From a checkpoint of a small mixture-of-experts model trained on Wikipedia.
Size: 9 layers, width 160, vocabulary 7755, 11.4M parameters.
Experts: 8 experts in each of 8 layers, 160 squared ReLU neurons an expert, 2 picks a token, a softmax router, a shared expert of 128 neurons.
Training: a variant of SOAP for the experts, 454M tokens, 6922 steps.
Below are experts of layer 3 (counted from 0) of a mixture-of-experts language model. Rows are named up (a neuron's input weights, with its number) and show model dimensions 0-159. Each number is 200 + 20 x the weight over its row's rms, rounded and kept within 0 to 999.
Before each expert's rows: "gets" lists some tokens that make up at least twice as much of what it gets as of all text. This comes from a sample of Wikipedia text that the model never trained on. Tokens count by the router's weight.

# expert 2
gets: ".", "–", "-", " C", " \"", " S"
up33,214,190,221,175,166,201,212,227,194,203,226,224,224,195,201,227,218,174,173,200,189,181,201,211,177,218,206,243,205,206,206,240,214,210,215,196,218,225,246,161,214,209,190,191,236,215,187,195,171,189,213,189,212,201,213,223,205,157,187,224,176,217,182,160,180,192,199,210,191,240,184,190,226,185,190,208,196,166,199,210,196,174,174,208,175,206,179,187,201,224,211,206,242,162,191,190,194,193,179,208,198,182,185,195,191,184,236,149,192,178,189,200,197,189,195,256,215,233,222,206,210,203,204,195,197,201,200,221,150,198,202,205,167,201,203,209,214,183,243,205,197,232,212,173,200,215,213,178,180,211,239,199,190,190,188,213,194,192,176,174
up34,176,220,202,191,216,209,181,195,233,222,187,176,221,207,182,246,216,215,214,229,209,181,214,197,167,230,223,217,186,231,153,227,216,188,178,157,209,227,232,164,168,176,138,189,216,208,182,204,168,191,217,156,240,219,202,221,182,173,171,194,184,200,191,165,217,210,169,217,171,207,233,176,192,188,177,222,173,205,199,196,204,193,222,216,198,200,212,217,205,204,214,218,219,212,195,235,204,174,177,200,217,211,195,188,213,228,218,187,198,180,172,174,237,193,159,225,195,216,203,201,206,190,233,209,183,208,196,203,199,215,196,187,228,201,193,193,196,196,229,175,233,174,193,198,200,190,198,213,214,202,213,191,188,193,209,210,214,203,212,185
up35,227,157,185,224,191,149,194,215,227,234,165,197,162,227,172,214,205,203,202,231,209,196,205,198,208,206,236,211,207,176,203,174,216,181,182,213,237,198,189,219,170,229,178,220,231,224,213,200,162,194,196,176,240,235,192,219,232,215,194,236,174,213,178,197,175,198,185,170,192,179,177,233,208,217,224,243,235,199,202,193,203,157,192,195,213,182,181,195,171,190,193,202,193,222,185,167,183,221,196,214,193,197,179,222,206,223,206,224,208,216,230,182,197,179,205,230,234,210,185,181,199,214,169,192,182,208,206,193,186,211,215,222,198,186,214,215,174,201,203,193,180,192,192,213,215,203,198,176,205,194,175,206,210,229,176,178,223,189,226,203
up36,202,166,212,183,211,234,225,200,209,220,229,201,211,191,219,185,208,185,218,185,216,199,222,227,164,197,194,184,194,227,224,195,228,211,213,172,230,188,211,181,222,203,223,180,202,221,208,220,205,183,242,150,199,174,173,176,175,195,197,218,166,170,207,197,185,225,186,201,188,184,202,212,215,174,196,165,193,213,203,192,197,242,182,200,203,195,219,211,198,193,196,168,237,186,231,208,203,226,165,171,224,204,202,180,205,206,183,222,220,197,193,224,221,165,230,172,195,186,209,176,189,216,219,225,247,196,204,154,190,204,204,148,182,167,213,201,217,201,215,243,192,228,191,190,194,209,203,197,197,174,207,231,184,190,196,224,191,167,203,208

# expert 0
gets: " the", " a", "|", "-", " The", "'s"
up39,177,231,202,219,208,173,216,181,196,240,207,213,190,174,194,245,214,201,171,222,187,233,209,191,178,196,217,220,198,214,180,246,173,208,241,189,203,190,211,198,174,216,205,196,198,200,228,191,201,221,194,192,232,198,191,194,172,160,150,201,180,193,168,196,192,181,192,248,196,204,233,177,216,189,179,184,185,202,192,164,184,206,173,211,193,183,206,187,200,208,218,201,234,189,192,217,261,204,219,216,207,238,208,228,221,211,222,200,185,217,161,202,221,167,181,196,247,171,204,191,213,196,182,185,230,200,205,232,185,177,196,167,179,194,195,222,210,189,190,202,195,202,208,183,208,206,191,223,202,229,193,212,188,172,203,237,201,203,182,187
up40,193,189,202,199,159,195,199,170,175,265,193,214,193,207,208,218,175,194,173,196,192,203,209,207,199,228,200,210,212,223,182,176,165,174,193,194,215,194,215,206,221,209,193,208,159,201,180,197,171,166,173,208,191,194,215,227,189,166,160,208,202,212,185,201,196,187,217,200,181,208,201,212,177,214,190,153,214,219,262,223,202,165,206,195,214,235,239,220,201,177,209,212,226,213,202,178,174,228,205,210,198,207,191,196,190,188,215,181,218,189,199,191,171,190,225,197,195,225,181,193,200,195,206,178,223,230,200,244,193,214,214,182,217,174,205,197,198,212,227,224,239,226,214,157,161,214,176,192,181,181,220,201,189,222,173,185,194,183,171,193
up41,153,227,208,197,216,196,210,216,195,204,176,182,180,208,200,169,199,215,190,195,206,184,170,163,186,187,196,180,237,239,217,208,249,206,205,212,213,212,214,167,194,173,216,228,198,167,188,179,179,200,202,175,243,187,217,223,215,175,174,214,167,206,165,196,192,170,237,220,145,187,203,194,172,209,192,212,206,197,225,205,205,246,186,209,221,193,184,211,212,201,196,209,179,210,211,203,218,209,200,207,205,189,195,201,198,186,204,164,250,190,207,175,194,213,218,222,174,188,209,164,196,217,220,179,173,207,221,215,229,205,211,192,255,179,194,184,206,190,179,193,231,214,176,200,229,200,247,188,200,195,180,208,217,174,218,199,191,200,203,186
up42,189,188,207,202,216,192,185,176,212,218,218,203,183,184,180,184,202,218,186,223,189,226,204,212,198,192,216,220,193,150,206,181,200,206,175,182,197,185,189,203,214,177,215,181,205,166,217,229,192,184,230,214,211,210,187,143,186,174,170,202,198,207,205,177,207,233,250,184,189,205,180,190,225,231,184,134,207,247,224,169,214,197,167,175,219,163,179,187,213,224,212,210,213,214,143,177,193,200,181,216,190,231,186,189,199,207,219,197,177,208,184,210,198,220,205,208,175,211,178,203,186,180,222,168,197,231,207,192,247,205,197,204,213,193,209,181,203,196,202,226,216,205,196,202,190,184,174,170,178,181,194,196,174,183,198,201,203,238,186,227

# expert 5
gets: " |", ",", " and", ".", ")", ";"
up33,201,203,216,222,164,221,211,228,166,202,202,200,155,202,185,206,171,161,170,197,221,238,195,234,194,189,227,204,166,191,210,207,229,190,215,195,184,206,206,221,228,231,209,194,216,161,191,218,181,198,181,223,200,177,177,222,161,224,240,197,195,175,209,192,181,187,235,198,186,192,229,210,185,233,164,194,212,167,227,232,211,185,183,203,209,203,205,190,191,175,196,179,183,228,154,164,170,224,222,221,196,168,174,173,233,222,185,216,197,205,229,203,224,179,176,212,220,183,190,182,197,172,215,213,167,180,199,192,189,196,205,197,166,198,216,210,192,187,192,207,166,203,206,195,181,205,207,237,205,227,197,219,198,212,208,201,222,192,204,204
up34,198,197,175,228,162,202,176,195,178,192,180,186,175,231,186,176,189,172,192,177,208,216,188,221,192,174,193,205,234,191,223,220,214,220,193,190,263,204,206,213,214,208,241,197,193,225,205,196,199,189,169,214,233,217,203,183,174,186,191,208,223,189,196,203,191,243,212,203,223,236,195,190,223,206,222,178,231,220,189,175,219,179,191,194,207,208,159,205,177,225,179,215,234,225,182,191,231,205,182,225,176,201,167,234,232,218,188,207,201,223,164,182,220,212,192,200,204,184,194,168,192,216,169,171,203,186,184,212,222,182,207,205,202,191,197,197,233,201,208,176,217,207,256,170,182,204,178,199,192,197,181,191,205,174,207,234,196,171,180,182
up35,223,231,185,199,220,192,204,194,209,211,203,196,208,201,187,223,243,242,197,208,198,188,192,216,198,220,201,164,205,209,197,175,184,232,241,183,197,227,208,189,179,168,212,189,160,219,196,187,222,182,187,208,171,188,184,224,187,223,209,221,192,192,201,208,217,210,182,153,218,207,216,177,191,197,183,190,183,200,216,198,183,215,202,225,249,220,180,190,235,189,193,173,206,214,197,223,213,169,185,200,185,191,182,191,203,195,174,182,226,218,223,221,218,232,187,207,169,201,186,209,202,197,164,200,210,223,162,253,189,199,158,220,187,167,200,234,186,180,169,220,213,169,243,187,188,228,221,195,168,177,189,232,200,198,180,180,218,208,210,188
up36,175,204,191,222,203,194,229,190,222,232,195,213,214,216,201,171,210,202,191,207,165,202,163,210,218,199,229,222,190,224,184,191,218,175,217,205,199,156,203,203,244,195,217,207,205,187,180,211,210,171,218,186,222,203,185,157,216,225,191,183,189,204,205,210,170,203,165,203,214,188,205,195,201,192,187,192,184,218,203,190,198,175,192,179,184,233,225,212,195,195,205,183,191,224,213,164,190,204,227,213,221,220,176,160,186,172,199,221,188,195,206,202,202,187,205,188,157,218,215,212,186,192,208,161,181,173,193,200,230,203,163,199,182,215,171,186,182,224,206,186,254,220,152,200,191,200,212,191,185,241,248,168,159,203,191,197,170,172,230,210

# expert 1
gets: "\n", " of", " in", " to", ".", " ("
up79,196,217,176,185,167,246,203,214,224,170,192,220,197,209,197,157,196,235,234,192,170,215,178,213,216,186,193,194,176,193,172,179,189,201,173,162,196,200,180,193,226,220,229,191,204,169,211,195,165,205,174,214,180,189,188,205,213,166,194,213,183,210,217,197,210,255,216,210,241,175,200,200,170,180,182,187,153,191,204,194,187,200,177,248,201,206,203,180,218,179,206,213,163,174,180,203,180,201,196,197,209,220,195,200,184,174,193,201,217,200,208,202,175,157,191,183,192,171,205,227,198,235,217,177,213,199,218,193,197,193,182,203,164,169,215,181,197,188,187,215,212,222,221,170,201,209,221,191,178,228,224,190,196,229,214,202,238,206,206,173
up80,190,203,186,226,199,202,212,208,226,213,193,171,189,201,196,199,226,239,227,194,145,211,196,203,187,204,197,198,188,186,189,194,188,182,187,160,202,213,197,218,193,234,173,198,208,214,197,226,188,180,182,212,198,183,225,228,209,211,178,219,199,200,216,220,186,197,210,192,191,199,211,219,174,203,202,198,196,209,199,234,186,195,213,201,177,202,191,192,181,203,223,221,202,197,193,220,189,178,202,195,227,228,199,205,225,248,230,201,236,179,223,237,219,222,215,224,198,186,192,225,201,184,204,202,247,218,219,188,147,177,197,158,241,191,169,221,155,205,203,207,174,160,226,166,198,195,221,165,197,223,192,180,154,238,204,222,228,210,173,194
up81,143,218,170,183,232,190,170,204,185,189,159,193,178,182,200,182,188,229,195,175,217,183,183,216,187,213,195,185,184,189,230,194,206,216,222,206,223,215,203,196,216,186,191,179,189,209,241,222,209,169,211,193,219,200,193,193,179,177,168,190,165,168,191,216,159,184,211,168,174,203,229,222,187,205,189,232,201,178,211,178,232,211,208,194,179,215,163,213,227,210,166,149,207,203,195,214,187,171,212,176,212,189,202,214,193,206,172,212,181,198,209,199,211,169,190,226,209,211,207,209,207,174,220,200,199,192,231,223,200,168,200,185,211,217,217,195,187,171,233,204,201,249,178,191,203,228,179,180,222,206,235,210,175,194,218,170,205,230,197,211
up82,188,196,206,195,211,206,215,206,203,220,199,163,211,148,203,208,207,190,206,214,165,205,191,230,167,194,228,244,179,181,179,179,210,210,187,195,160,199,178,186,200,215,221,207,153,257,204,185,172,211,172,200,195,237,234,182,203,192,247,197,188,202,215,195,197,174,234,218,202,151,201,175,220,173,179,149,194,210,189,187,199,215,183,167,217,162,199,176,182,227,204,218,183,213,208,192,209,212,206,234,185,197,198,193,171,252,196,216,182,202,187,214,224,202,162,195,175,213,198,201,207,197,203,185,182,190,189,198,188,213,214,203,193,199,226,164,182,191,210,197,195,173,209,168,208,207,210,234,212,205,192,204,222,235,200,187,194,205,191,187